{
  "d_model": 192,
  "experts_per_token": 1,
  "d_expert": 320,
  "moe_layers": [0, 1, 2, 3, 4, 5, 6, 7],
  "router_score": "sigmoid",
  "scale_expert_input": true,
  "init_std_router": 0.0328,
  "lr_router": 0.000416,
  "vocab_size": 8192,
  "norm_eps": 1e-05,
  "grad_clip": 0.5,
  "batch_tokens": 32768,
  "steps": 7953
}
Below are experts of layer 3 (counted from 0) of a mixture-of-experts language model. Rows are named router (the router's row for the expert), up (a neuron's input weights, with its number) and show model dimensions 0-191. Each number is 128 + 32 x the weight over its row's rms, rounded and kept within 0 to 255.
Before each expert's rows: a language model's description of what the expert responds to. This comes from a sample of Wikipedia text that the model never trained on.

# expert 5
What it handles: Mid-word fragments
router [119 101 148 110 129 119 155 145 144  49 106 172 195 111 148 153 103 187 171 145  81  93 159 166 141 135 149 180 166 111 140  87 154 132 138 126 142 159 149 158 159 135 169 115  99 132 159 175 147 103 137  85 135  35 166  96 141 140 171 182 128 136  76  94 135 129  87  53 101 112 104 150 100  72 117 127 154 151 152 129  79  71 173 101 172 106  71 137 144  58 139 119 129 139  77 126 119 165 136 165 123 135  82 162 121 122 183 144 155 130 165  57  72  94  85 195 189 151 100 184  97 125 118  88 111 142 171 142  85 146 160 122 160 117 143 103  97  93 109  80 143 129 112 136 136 173 109  66 162 140  73  76  83 190 147 156 144 142 123 110  85 170 114  92 138 100 142 139 120 116 115 124 144 127 131  94  89 107  76 143 120 150 141 117 133  97 160 161 140 123 122 120]
up1 [107 151  69 220 107 142 232 154  85  87 135 129 165 152 134 133 138 156 155 121 102 122 150 102 110 169 129 129 196 114 170 131 121 151 167 134 117 147 146 122  72 140 123  60 125 112  87 141 117 135 161 209 106  93  78 117 181 135 152 109 143 162 150 106 141 154 104 115 177  92 123  60 117 102 121 142  88  62 109  73 136  85 108 165 118  90 182 157 105 144 115 134 119 138 103 162  92  95 103 183  98 109  81  83 172 170 166 114 143 142 101  34 172  96 118 139 128  99  64 145 161 150 147 157 180 128  91  94 137 168 141 139 160 114 138 107 144 112 146  67 108 100 135 144 146 120 164 144 148 148  90 125 115  84  97 131 149 112  98 177 112 137 136 116  99 148 153  76 125 146 131 172 115 146 138 108 128 111 215 134 106 154 115 136 145 172 106  93  87 162 109  90]
up2 [150 100 152 134 127 140  72 151  88 169 155  94  70 133 136 140 107  98 130 133 145  82  96  31 185 104 157 151  76 204 135 175 127 109 151 149 117 183 143  95 117 116 188 117  88  90 142 109 166 142 133 144 117 131 149 125 140 147  78 114 176  84 120 119  87 113 169 182 162 179 118 137 101 120 119 169 102 131 119 104 151 102 119 130 133 124 136 189  75 171  80  79 129 124  77 117 145 141 109 135 131 134 142 102 111  85 130 149 143  98 122 113 176  74  94 121 139 143 169 147 135 123 123 170 125  83 136 142  45 145 139 125  91 164 143 118 152  77  87 154 117 147 158 155 159  67  95 139  92 152 153 120  90 134 129 104 140 172 114 130 153 139 132 204 108 152 171 119 153 183 147 171 112 125  69 148 100 143 181 148  29 123  93 134 163 151 201 158 122 154 193 139]
up3 [144 119 158 108 124 106 192 151 127 133 127 139 150 146 108 175 133 141 105 187 127 145 127 114 104 166 125 114 130 107 139  60 172 135  88 118 121 133 112 144  83 139 119 116 169 133 156 211 152  87  85 169 146 100 138 143 129  67  73 120 110  96  52 119 157  69 116 143 196 107 158 102 186 110  80 116 133 131 156 188 114  41  90 111 197  97 160 174  77 147  93 105 152 101 116 119  76  89 139  91 135 119 144 172 185 149 127 158 142  97 185 147  66 146 207  44 178 156 205  75 160 105 101 123 143  86 152 160 126 113 113 157 140 129 128 118 122 105 100 143 146 130 137 167  96 115 141 156 116 110 121 112 158 125 113 162  68 165  88 141 127  93 167 120 129 120  92 143 123 144 163 135 145 129 107 106 175 111 145 139  94  95 152 134 133 109 129 163  85 105 103  73]
up4 [132 103  91 148 126  87 160 134 119 143 184 153 120 154 140 133 107 164 138 152 142 147  66 196 128 127 167 152 126 117 145 186 177 150 133 129 125 158 120 112 153 157 182 120 164 124 182 133 104 185 160  82  73 130 243 105 134  91 142 115  73  99  90 122  81 123 126 111 155 180 130  72 146 118 177 104 148 141 149 164  96 136  91 154 100  97 162 121 176  79 160  96 126 134 129  36 136  96 179 210 144 162 195 111 150 113 180  80 138 135 109 105 106 116  93 143 136 136 129 117 110  87 155  98 106 115 159  99 182 120 116 184 191 193 100  87 156 104 134  58  86 128  96 123 133 110 105 126 129 112 141 139 166 100 129 152 103 104 152 111 121 155 140  83 142  73 122 140 100 118 134 139 118 145 116 122 151 149 122 116 115 110 169 112  78 107 109  95 146 210 135 172]
up5 [116 130 170 139 146 148 112 135 173  94  84 124 110  83 111  95 123 116 129 161  71 151 164  74 147 142 114 124 132  97 159  74 133 173 135 122 109  92 125 112 168  86 180 115  63 126 142  71  83 153  74  88 131 143 122  65  68  66 159 133 109  98 112 147 122  86 117 125 205 129  99 170 163  80 125 146 110 167 129 171  80 146  93 142 144 202 124 120 128 121  95 157  67 147 189 118 103 127 152 186 166 153 155 156 120 128 172  92  73 127  93  85 167 145 141 173 188 107 160  77 138 174 100 105 109 177 114 120 107  98 127 144 120 166 153 132 129  80 132 137 131 128 139  98 120 139 138 126  96 126  68 136 128 138 107 104 102 132 106 113 157 155 177 137  84 174 126 161 196 156 124 114 119 176  91 113 104 164 168  48 141 109  86 167 145 130 163 186 173 112 162 154]
up6 [ 79 154  93 158 124 170 109 157 157  50 143 159 156  89 121 107  31 142 143 163 166 132  90 146  95 136 130 113 121 126 122 107 106 158  63 182 141 159 111 178 188 188 102 150 158  90 158 158  61 139 120 134 126 110 145 150 116 168 180 104 147 166 104 102 152 122 101 142  88  98 150 119  77 123 124 139 137  96 109 121 192 173 111 110 104 118 120 113 120 107 129 126  76 158 138 116 102 117 152 129 147 159 100 168 116 117 190 131 172 102 133 125  96 148 175 105 119 148 231  96 175  97 119 141 113  47  58 148  80 168  83 121  94 111  88 160 122 136 124 160 127 168 140 166 157 149 152 125  76 159 107 156 131  98  86 129 162 124 150  98 126 189 158  96 108 103  99 127 115  59 170 104 151 128 146 143 122 132  93 157 136 209 153  94 162 129 109 103 144  95 140  85]
up7 [133  97 136 200 164  84  60 168  91 163 173  94 102 113 149 162 132  90 157  90  95 104 135 127 112 127 156 136 125  78 144 105 116 160 146 171 107 112 105 149  73 106 119 150  80 113 120  89 130 152 168  79  73  94 184 126  95 175  93 192 121 156  98 118 100 116  65 171 134  76  56  84 142 144 150 142 130 138 162  86 127  79 138 128 100 104 104 109 145 113 140 119  43 129 158 116 121 127 129  96 180 143  79 116 146 135  77 154  94 136 161 121 125 137 166 158 167 166  84 113 103 147  84 143  89 160 111 126  95 172 155 120 103  44 127 110 176 122  85  57  99  95 138 126 122  83 115 146 177 117 144 140  92 121 167 110 153 131 171 158  95 104 165  80 107  75 133 132 124 112 102 176 160 169 141 146 158 120 127 172 117 115 125 105 201 107 102 115 112 171  82 172]
up8 [ 96 151 112 178 134 129 159 105  99 126 132 116 161 174 206 198 150 166  93  93 123 115 123 102  70 166 182 115 145 192  84 134 176 127 178  72 164 158 123 139 109 115  94  92 139  85 105  82  60 101 145 131 132 148 125 142 150 138 151 108  86 131 122 154 131 131 155 178  95  93 125  75 129 141 131  78 126 154 151 118 124 165 137 117 106  82 203  62 105 148 106 165 139 119 140 131 112 194 113 127 134 126 141 197 155 132 112 157  92 147 120 115 139 202 137 130  97 107  91 146 172  63  82 177 171 133 190 167  93 129 116  89 115 165 167 174 128 153 127 142 127 104  75  74 120 137 160 179 145 104 166 108 193 186 135  95 128 134 128 164 136 161 128  94 108 149 123 164 136 132 138 166 122 129 126 118 143  99 124 133 111  64 151 159 130 119  91 120  27 146  97 112]
up9 [135 152  95 143 147 118 119 179  97  79 109 121 155 120  95 111 139 148 100 108 140 147 128 178 129 183 167 147 143  83  74   9 106 134 101 120 108 106 146 105 126  58 153 117 132  87 147 114 149 146 152 118 124 158 164 157 141 159 130 146  90  99 136  95  94 192 177 171 127 151  75 130 155  69  74 125  91  43  74 155 140 168 138 191 151 119  93 143 164 100 140  91  66 125 132 118 166 121 103 162 137 114  64 138 163 159 104  86 110 103 127 114 122  78 122 149 125 140 177 139 105 127 117 159  68  66 178 101  80 105 164 129 126 105 187  76 113  85 140 163 112  99 140 130 152 195 128 114 111 117 186 102  92  68 121 117 170 130  87 134 160 136 137 108 128 123  96 110 149 126 153 163 171 130 157  74 156 147 137 147 117 124 186 182 145 107 151  97 167 145  98 131]
up10 [184 145 153 170 159 123 130 150 170 192 138  90  58  77 121 142 167 152 130  92 113 138 107 122 122 135 105 155  70  70 171 162 130 137 131 121 123 106 192 164 155 136  73 144 148 112 113 126 141 113 153 122 111  87 148 134 120 139 146 159 112  90 166  90  78 175  87 142 159 138 122 146 120  87 100 107  97 172  83 109 137 142  86 115 117 119  91 141  66 127 146 111 148 147 187 140  86 154 148 181 130 144  91 141  95 161 128 179 181 108 181 142  71 101 102  84 166 175 137 147 137 129 155 125 195 132 128 150 178 168 125 111 113 115 155 118 142  85  92  99  94 153  85 168 144 134 121 123  67  93 139 153 125 207 154 152 166 167 165 121 198 100 176  92 118 172 155  67  85  33 176 130 117 162 166 109 130 167  63 155 170 138 139 123 138 115 125 141 117 126 144 123]
up11 [126 106 148 121 111  95 153 125 129 114 119 137 169 166 116 146 120 139 101 112 173 124 159 143 120 114 131  96 158  89 151 141 150 127 118 139 161 146 138 138 118 123 124  95 120 198 156 129 148  72 104 137 119  95 139  79 104 188 141 150 119 108 157  31 185 141  96 179  91 131 184  96 113 132 147 121  54  97  82  82 100 124  53  86 110 194 102  86 121 123 170 159 148 135 142  66 152 135  70  81 162 108 136 203 121 117  94 131 131 135  66  97 146  94 134 124 125 141  93 107  97 130 125 134 147 103 107 135 144 122 118  73 105  67 129 130  91  90 160 132  99 115 190 152 118 121 143 159  86 154 149 108 123 173 110 139 108 143 158  79 186 209  90 137 171 159  93 152 150 112 127 145 164 150 162 128 111 105 177 125 145 142 153  88 108  96 146  80  31 110 168 209]

# expert 19
What it handles: Prepositions
router [124 179 194 130 164  62 132 166 102 109 146  96 175  91 125 161 157 123 126 105  77 132  76  96  90 143 120 100 161 155 157 135 142 153 120 135 163 122 104  88 141 191 128 174 139  86 122 123 151 139 169  65 105 157  93 146 190 107 119 119 135  91 130 101 164 164 143  96 187 137 166  81 188 134 119 121  47 156 139  89 101 112 133 149 173 153 135 147 156 179 132 133 154  86  47 172 106 158  84 137 149 161 118 174 130 149 158 130  99 174  72 139 111 139 110 146 171 134 156 153 134  91 103 138 128 133 116 115 123  79  98 132 179  74 143 144 166  94  70 116 142 159 110 127 110 152 145 106 137 101 106 110 131 130 130 114  97  74 127 113 156 179 106 197 139 187 129 183 102 166 121 115 156 139  94 150  89 120 101 182 108  85  84  92 106 162 125 147  83  38  79 133]
up11 [161  89 148 121 125 145 137  99 108 150 135 133  97 175 156 142 162  97 168 100 150  99 124  37 132 159 108 179 189  90 118 135  93 131 110 128 146  86 126 123 164 124 126 171 129 111 111 135 153 119 149 120 111  76 141 120  98 127  70 116 187 101 203 114 127 118 142 137  59 137 123 141 157  58 173  78  94 114  92 119 104 164 119 150  97 147 154  79 123  84 178 127 153  98 176  97 134 141 134 197  96 187 172 178 118 111 107  88 135 123  92 118 111  96  69 130 172 111  94 141 154 133 138 110 121  89  88 120 105 143 135  88 106  47 149 128 147 147 101 145 120 118 181 107 112 152  92 125 104 106 143 133 122 123 108 102 155  66  95  98 118 189  64 147 102 153 147 141 133 144 147  77  86  87  89 159 169 108 152 102 141 208 114 106  77 133 139  59 143 180 203 111]
up12 [136 133  96 109 149 150 174 145  75 117 110 141 147 112 133 172 127 155 117 143 128  83 149 168 202 140 194 107 149  88 149 124  76  79 155 164 128 134 169 159 101 145 174 118  99 110 166 135 122 106 141 146  64  81 105 122 107 164 151  66 189  64  63 150 138  90 206 176 138 168 169 138 104 133 147 181 133 100 114 163 148 151 144 151 122 139 125  97 137 100  81  79 122 120 115 197  78 143 128 152 147 179 158 115 130 120 144 132 162 161 112 119 128 153  46 170 115  71  48 129 127 139  99 144 152  94 109 116  94 106 104 151  86 121 182  86 179 128 137 110 128  91 117 129 135 184 110 217  76 121  90 149 146 114 112  95 120 110  78 146 127 122 105 181 163 134 130 159 154 126 122 102 127 169 126 198  78 176 141 125 138 104 147 172 119 154 114 116  94 159 127 151]
up13 [153  94 207 105 122 118 122 107 109 158  72 119 115 160 148 165 142 102 107 107 184 138 133 100 100 119 109 175 132 125 111 143 171 123  93  51 133  86 172 112 171 104 134 107 154 106 181  70 185  67 156 184  97 173 120  96  89 191  64 124 132  79  48  94 154 119 157 116 102 194 135 125 126  81 138 156 101 107 125 143 123 133 120 168 107  81 158 203  75  93 107 140 161 132 125 115 100 120  95 131 102 118 105  93 173 202 124  47 104 111 116 118 110 165 100  76 112 147 118 140  86 133 137 122 153  93 128 148  87 129 194  92 124  81 129 159 127 122 140 156 136 165 130 117 119  89  69 169  92  64  82 131 136 128 100  51 115 131 144 117 111 150  91  91 125 176 112 146 103 154 102 151 113 126 127 137 144 101 148 130 146 158 128  82 165 110 124 126 165 139 113  80]
up14 [108 216 108 139 131 105 141  92 122 178  87  94 158 141 173 128 152 125 148 119 124 120 176 120  88 138 123 116  83 101 109  93 130 165 106 188  78 148 113  63 117 186 137 153 140 153 141  92 149 124 110 116 137 118 133 151 173 114 178 143 111 154 142 146 102 150 124 143  87 169 122 142 125 104 155 155 136 133 102 135 107 141 149 128 158 170  84 129 133  91 125  72 103 110 174 131 141 165 202 138  98 129 119 191 133 125 137 192 113 122 125 106 149  92 123  66 150  83 125  97 179 113 110 150 129 158 153 145  70 155 116 136 131  76  96  99 126 146 111  95 111 158 103 115 164 178 187 195  90 173  94 120 117 162 174  51 176 101  67 100 130  58 110 170  47 154 132 185  83  81 126 112 108 133  90  99 131  83 119 167  49 146 129 155 138 108  90  72  97 123 132 119]
up15 [142 129 119 121 122 156 184  81 120 163 112 101  84 120 117 151 103 140  85  95 166 139 122 135 150 127 119 173 165 109 122 143 155  72 137 189 147 116 150 170 158 159 140 121 122 116 110 155 133 163 137 108  72 171 214 111 145  70 107 145 182 111 171 134 136 102 134  74 138 157  88 110 107 150 167 126 141  88 129 130 163 147  57 112 165 116 159  79 159  87  76  95 119 173 100 144 198 179 146  80 150 173 162  97 146 130 166  90 173 118 119 183  50 164 135 174 149 165 106 120 129 140 111  76 106 147 175 106 157 132 141 128 200 146 157  98 117 133 163 168 179 116  81 146 157 132 134 105 159 176 106  94 203 111 104 100 180 163 142 210 128 115 159 130 165 160 192 100 106 132 127 122 128 164  73 129 125 121 109 100 138 123 178 147 135  97 105 119 169 118 154 165]
up16 [102 132 175  71 171 103  98 121 141  93 142 158 124 146 162 126 163 155 106 148 159 133  95 135  93  90 118 129 131 164 154  87 155 101  93 124 146 107  81 150  98 102 141 160 116  81 101 120  95 143 126 109 119 133  78  56 103 154 110 104 146 123 153  92 154 163 122 195 101 110 145 166  77 134 187 124  74 123 162 136 194 174 151 135 161 165  84 128 147 118 112 195 121 131 114 143 131 198 105 108 154 145 121 175 155 148 186 150  89 110 120  76 112 103  87  89 110 156 110 164 109  92 107  88  61  88 172 189 147 131 169 157 156 115 143 115  95 191  89 165 155 142 138 170 116 119  77  91 153  70 126 170 100 111 164 122 131 169 174 131  74 184 112 197 142 160 118  88 110  99 143 153  96 124 125 123 108 185 223 120 139 107 113 129 122 101  97 146 150  97 178 137]
up17 [151 159 110 101  83 156  94  93 118 162 126  99 125  92  85  97 110  74  94 166 120 152  78 113 137  84 172 120 138 138 105 163 174 101  66 143  93 157 123 103 105 154 101 114 162  79 138 104 131 106 116  82  88 153  53 206 203 162 151 109 127 157 100 102 201 166 120 151 177 119 150 121 136 148 118  97  81 223 116  60  97 114 178 161 198  92 107 119 125 114 116 156 119  86 129 128 155 113 118 115 145 121 130 119 174  93 117  92 124 106 127 126 115  93 162 139 129 135 140  83 139 149  87 101 155 104 136 116  99 145 111  93 127 152 140 146  87 178 147 135 139 118 125 118 145 156 147 121 138 168 129  79 134  76 105 136 106 158  97  43 105  85 130 177 173 137 163 154  98 123  51  93  65 194 166 121 106 141 137 102 102  82 126 136 123  71 144 105 167 119  81 129]
up18 [134  70 121 141  96 123  80 125 146 203 170 150 146  90 135  83 108 110 117 211 128 151  99 152 155 107 163 152 123 104  67 135 152 157 184 141 115 165  90  95 109  92 138 228 131 167 116 139 153  95 146  73 118 113 131 106 151 181 131 164 107 145  78  91 217 101 143 119 107 106 182 144 130 191 132  99 113  70 128 108 217 131 112 101 103 137 122 105 138 123 149  90 130 122 110 134 166 144 113 147 141 155 153 111 100  62 145 158 136 133 122 125 136 123 147 164  80 136 191 171 148  80 142 145 122 214 168 174 119 159 195 102 163  78 160 139 132 122 125 102  94 143 108 113  63 146 169 182  62 111 138 111 128 181  81 111 132 167 151  87 135  97 148 131 144 143 120 160 135  97 143 148 145 138 146 129 100 138 182 135 166  95 124 137 127 166 139 124 128 172 140  93]
up19 [151  93  92 105 128 129 134 118  65 119 161 124  76  71 165 121 159 171 127 118 162 115 160 111  98 140 137 135 178 101 148 144 124 129  59 148  96 160 108 164 170 119 139 175 148 100  40 133 110 104 141  98  84 141 117  88 171 166 145 116 121  59 126  87 127 132 131  82 150 122  85 119 124  72 121 125 154 138 117 114 163  81  71 135 124 179 130 182 149  89 153 166 182 167 158  83 126  96 151 189 179  94  90 107 125 122 161 148 132 135 120 147 146 125 118  98 115 146 129  91 120  95 145 119 163  90 120 108  88 128  52 165 150 161  77 108 140 178 147 103 119 111 144 105 134 165 143  96 140 134 151  94 122 123 116 100 113 175 170 167 132 188 141  94 167 110 143 125 108 174 172 186 178 145 156 187  91 156  70  74 159  89  76 154 167 193 112 115  64  92 105 154]
up20 [107  61 125 179 131  88 212 199 189  99 104 108 114 102 109 116 146 111 165 120 133  79 163 124  99  94 167 119 183 114 145 138 146 193 128 153 103 120 104 118 111 112 141 145 140 119 142 135 123  69 124 121 145 123 134 125 153 119 201 157 177 128  82 171 143 146 115  95 141  95  95 110 187 155 147  77 176 129 121  92 160 127 135 217 145 146  86  88 146 197 130 139 136 139 143 127 120 128 159 154 102 137  88 137 129  99 169 122 125 152 140 155 149  88 195  83 170 202 115 115  95  64  90 158 130  84 111 174 130 139 125 171 135 155 169  80 106 145 112 159 123 152 145 154  97 106  79  69 142  99 146 152 136 103 114 134 144 123 128 125 152 150 144 190 125 166 163 167 107 168 131 143 145 166 121 129 156 141 129 164 132 158  68 130 130  65  68 148  27 145 120 153]
up21 [ 88 125 162 163  91 149 114  84 158 155  85 133 145 145 110  71 151 102  75 104 160  84 140  86 152 181 162 152 136 116 166  97 102 171  36  91  80 100 156 124 136 111 108 168 104 120 114 159 101 112 132  60 114 127  84 155  85 148 165 150 133 126 169 129 124 107 134  85 125 104  81  97  98  96 112 163 143 122  84  89  86 166 174 116 137 120  98 153 153  69 140 179 107 128 107  59  97 115 152 154 111 122 133  87 110 159 192 128 171  80  83 112 152  97 104 131 113 124 123 102  43 104  86  91  95 124 140 133 118 147 136 143 107 112 188 121 136 179 153 112 153 135 150 131 112 140 114 180 210 139 148  90 187  87 144 148  71  70 177  88 121 124 117 173 148 145 108 123 132 141 147 122 102 122 143 140 116  53  92 101  78 158 177 134 122  74 133 179 158 145 150 157]

# expert 4
What it handles: Commas and prepositions
router [ 94 133  98 111 132 126  70 145 122 125 111 147 128 108 171 118 104 134 168 159 158 180  91 211 177 146 109  84 153 109 152 107 150 129 143 100 114 114 107 162 104  94 169 153  68 125 138 211 134 127 131 166 140 130 149 144 138 168 164 112 155 148  83  87 132 176 154 141 137 124  93 163 158 138 159 123 109  96 192 118  96  62 100 120 130 139 149  92  88  65 125 152 180 115  72 169 163 118  92 146  67 105 115 167 150 150 159 100  72 160 130 182  43  92 159 111 118 115 160 126 137 144 130 119 195 140 109 146 163 114 135 177 118 141 120 101 176  95 126  94  92  92  84 164 179 188 106  69 159  62 114 136  98 134 127  66 162 142 132  90 156 107 154 151 142 153 103 105 148 141 128 168 137 154 104 112 134  61  97 167 100 141 149 121  93  87  74 140 153  63 126 133]
up12 [ 84 130 112 150 117 151 139 155 167 112 123 133 109 183 132 152 154 145 131 171 103 146 203 117 159 107 116 108 119 154 130  90 166 182 113 150 125 131 109 102 166 142 120 127 117 170 157  84 128 195 153 141 118 137 134 127 117 149 192 172 139 145 133  85 123 174 144 114  85 219 107 151 120 159 149  72 155 133  60 130 157 124 109 100 196 129 154 116  91 143 111  92  71 157 154 109 114 108  81  99  81 141  94 153 116 153  98 121 147 103  80 171  94 204 171 119 130 111  76  85 129  85 174  94  77  87 146 116 156 189 131 130 125 153 150  61 149 130 108 103 190 105 106 193 133  64 134  82 123 155 149 132 130  69 118 120 126 144 190 148  75 142 112 107 151  93 111 135 106  23 147 112 137  60 152 169  96 132 133 124 129 155 105  91 104 115 149 129  91 125 112 104]
up13 [ 97 147  62  90  98  98  97 202  88 151 128 157 140 101 140  84  98 150 184 101 145 191 107 125  86 150 116 128 107 112 160 150 168 105 108  89  99  92 122 108 117 125 169  73 146 159 128 136 192 123 133 131 107 135 142 109 113  69 121 152 135  60 139 131 135 165 128 105 116 119  66 123 130 128  84  74 150 146 119 157 127 150  94 107 114 137  37 137 118 142 167 106  80  78  87 125 150 135 133  92 122 140 114 149 186 125  76 123  98 131 169 128 157 122 173  91 166 120 150 179 125  72  78 176 191 135 184 127  88 146  68 131 141 165 127 116 105 120 159 208 131 156 136 169 149  99 180 147  97 108  99 111  55 132 112 126 143 197 158 116 150 173 113 154 141 187  93 128 148 165  85 127 138 180 117 111 116 100 119 124  94 130 157 164 151 158 187 135 144 131  68 171]
up14 [148 160 143 132 175 121 137 161 136 135  87 141 147 104 132 152 130 150 165 152 139  90  98 100 133 101  45 120 180 178 124 119 179  91 173 147 131 202 116 148 168 142 131 122 108 151 127  96 202 175 103 141  92 140 138 121 133  84 131 108  86 146  50 144 142 176 132 148 182 153 122  49 145  79 111  90  88  96 127 188 163 149 150 168 135 153 137 136 124 149 119 109 176 141 150  69 107 146 130  61 136 145 171 114 113 130 139 134 163 169 133  69 110 127 123 145  71 136 131 108 140 152 140 124 121 155 114 113  87 132 128 155 151 118 171 135 183 116 121 146 109  75 170 164 165 119 167 182  89 100 142 190  89 119 103 137  91 142 140 155 223 115 128  95 125  99  91 147  70  99 116 149  90 104 145 167 138  81 211 178 133  91 155 177 111  70 111 107 119 103 148  95]
up15 [148 133 185  79 137 167 140  86  87 144  93 145 157  95 133 139 157  61 144 106 122 165 159 111 119  99 122  59 120 121 151 160  95 126 131 142 198 192 177 146 130 186 124 144 104 101  98 164  96 186 141 156 187 173 114 149 133 139  98 207 186 156 123 116 157 120 123 107 119  90 118 155 126  95  84 174 107 133 135  98 162 111 121 108 177  99  81 128  91 134 148 106 131 213 139 180 118 129  83  87 130 171  86  90 118 139 182  98  74 147 150 174 154 135 146 114  93  88  88 122 141 117  70 133  52 123 170  89  98 148  95 121 128  97 185 212 167 158 106 130  98 148 113 135 131 163 161 116 137 181 130 118  93  71 127 103 149 160 112 112  92 136 102 118  93 130  71 134 115 130 128 144 138 157 119 172 104 129 144 151  96  77 152  93 120 105 179 134  82 109  87 119]
up16 [ 86 201  87 118 142  91 156  97  98 113  68 192  89 163 154 100 131 108 109  93 124 128 110 123 120 119 163  87 140 151  77  44 152 141  95 195 143  74 103 134 132 198 118 113 142  92 100 153 155 128 104 150 101 126 173  95 164 104 102  90 118 126 133  95  83 104 125 160 130 179 167 113 129 124 143 132 173 127 126 102 157 125 143 198 128 116 124 124 170 115 158 111 113 116 119 105 158 132 124  97 168 150 159 120 126  70 119  89  85 110 175 159 153 153 165 147  95 164 156 132 151 163 172 173 151 145 142 104 181 104  87  95 153 154 146  99 126 158 149 107  41 122 108 180 114 125 132 187 123  84 134  61  68 124 120 123 149 133  72 135 127 194 142  86 153 148  89 110 126 146  66 159 143 115 149 105  78 157 126 206 165 147 139  73 107 169 156 141 147 107 173  86]
up17 [134 174 123  30 112 196 142  98  91 127 106 137 163 126 122 149 164  70 181 141 123 130 112 117 126 167  96  96 169 170 143 159 117 118 135  89 148 132 188 149 159 125 150 159  91 113 146 113  98  94 153 112 139 146 141 132 103 145  89 119 141  79 114 106 140 164 123  93 133  59  93 149 140 145  96 146 158  89 168 138 132 103 136 111 178 161 189 129 151 123 138 183 105 130 167 124 159 118 163  78 140 157  75 115  97 132 138 150 124  83 114 148 139 135 165 133 145 151 112 116  72 123 127  85  98 140 103 121 134  53 170 157 148  90 134  91 135 106  68  96 173 133 143 186 139  99 111  84 179 185  78 124 156  80  40  90  87 117 106  77 186  91 144 163 146 126  72 131  86  83 104  96 129 114 148  98 138 113 102 148 129 183 171 101 109  88 127 192  86 192 122 160]
up18 [107 157 121 195 204 134  86 124 138  96 183 116 130 189  81 137  98 108 122 116 201 116 104 117 128 147 122 101 133 129 124 105 107  95 107 153 184 129 134  86  81 151 139 120 143  54 172 112 107 103 144 150 141 125 196 136 140 120 115 116 132  88 127  90 127 119 123 115 142 151 159 137 136 107 115 126 127  65 118 104 160 144 191  76 110  92 136 150  87  88 122 134 121 159 111  82 160  96 125 151 140 117 126 171  67 147 158  68 161 168  66 155 148 172 111 125 165 103 132 107  90 105 106  79 148 156 172 122  98 132 174  82 107  96 155  43 133  89 110 123 133 100 108 161  55 123 149 158  92 195 131 120 207  73 160 138  86  85  92  96 160 142 122 158  92  70 131 123 104 169  61 140 156  86 102 122 107 138  79 147 119 104 164 139 114 144 146 105 118 186  90  96]
up19 [125 135 136 151 186 138 193  96 151  89 132 141 148 163 184 124  87 111 146  84  77 132 130 106 171 156 122  62 137 151 164 111  98 105 113 108 214 117 157 190 128 142  71 108 125 149 161 124 181 169 142 198 132 142  40 125 134  99 157 106 138 150  79 113 110 109 124 168 133 120 167 116  60 173  95  82 154  95 158 130 185  90 157 188 114 124 133 131 111 127 155  81 149  79  79 129 103 133 124 136 136 142 125 168 137 119  58 127 102 152 110  74 103 203 129 171  97 120 135  90 107  90 122 156 118 125 137 136 121 162 140 186 157  62 184 175 173  69 104 144 162 138 159 146 146 175 185 164  95 123 151 107 147 130 113 130  75 138 159 163  93 131  90 150 147 111 125 102  73 124 119 137 128 106 137 169 154 165 128  94  86 120 148  74 128 132 123 140  74 145 139 144]
up20 [134 123 150 146 170 134 124 142 136 121 104 195 135 178 114 139 118 104 119 114 129 193 148  84  99 143  98 132  93 107  99  85 109 115  94 106 155 116 158 117 123 141 162 137  91 147 117 101 135  63 177 156 125 156 188  85 102 122 163 135 129 176 104 126 120 120 130 112 191 119 103  86 110 117  99 187 135  48 202 153 184 103 124 136  98 157 139 105 151 112 105 149 163 105  81  95 125 112 128 111 119 178 134  93 147 113 215 158 144 137 136 168 123  48 158 172 158 128 150 117 137 107  93 110  65 170 135 170 171 160 122 152  92  90 138 146 148 119 134 141 120 179 127 130 155 135 141  98 177 125 124 170 190 122 121 114 127 112 163  80 101  58  65 176 129 223  94 130 138 137 122 137  12 143  69 147 106 118 142 114 100 116 161 174 165 122 134 141 118 123  99 153]
up21 [145 144 124  79 130 139 165 117 193 153 168 108 112 107 111 167 127 154 147  95 104 160  92  66 101 129 144 145 150 153 111 138 130 149 100 163 162 140  89 159  86 102 171 184  96 215 132 104 123 128  98 164 100 155 184 108 128 201 195 108  64 111  80 103 148 139  95 164 144 111 105 108 142 127 193  54  88  90 135 176 118 165 116 146 128 115 149 149 162 156  93  71 118 152 103  89  99 111  80 108 159 110 131 116 107  69 187 164 115 174 163 138 174 151 132 147 139 139 107 149 126 160  99 108 162 188 140  87 115 126 110 105 103 142  89 163 155  95 123 174 122  98 125 134 146  83 139  99 124 111 100 101  99 146 138  87 150 132  65 146 140 105 128 166 193 144 137 140 133 125 122 135  48 187 142 134 126 113 110  43  88 154 124 181 192 162 127 132 183 129 124 114]
up22 [ 77 135 159 108  96  95 153 106  96 117 107 121 133 147 118 110 105  84 146 158  87 131  99 107 182 150  96 129 100 163  93 151  86 169 107 120 173  98 168 146 116  72 132 140 184 151  82  99 108  84 135 179 168 142 113 119  92 130 158  69 147 158  65 169 136 184 162 115 171 160 139  50 129  91 136 153 114 153  76 134  96  88 129 175 150 114 112  61 118  86 155 118  72 158 130 105 123  79 128 182  71 143  99 114 123  81 131 127 131  91  71 136 127 108 156 105  84 130 168 121  80  94 113 101 108 185  87  87 153 102 113 157 160 164  64 119  77 124 193 104 123 104  51 170 124 192 122 119  60 150 114  83 141 116 128 159 164 140 165 100 161 158 135 158 141 127 155 115 168 142 162 151 120 111 171  90 127 166 149 111 135 131  85  99  80 104 155 137 101 153 162 133]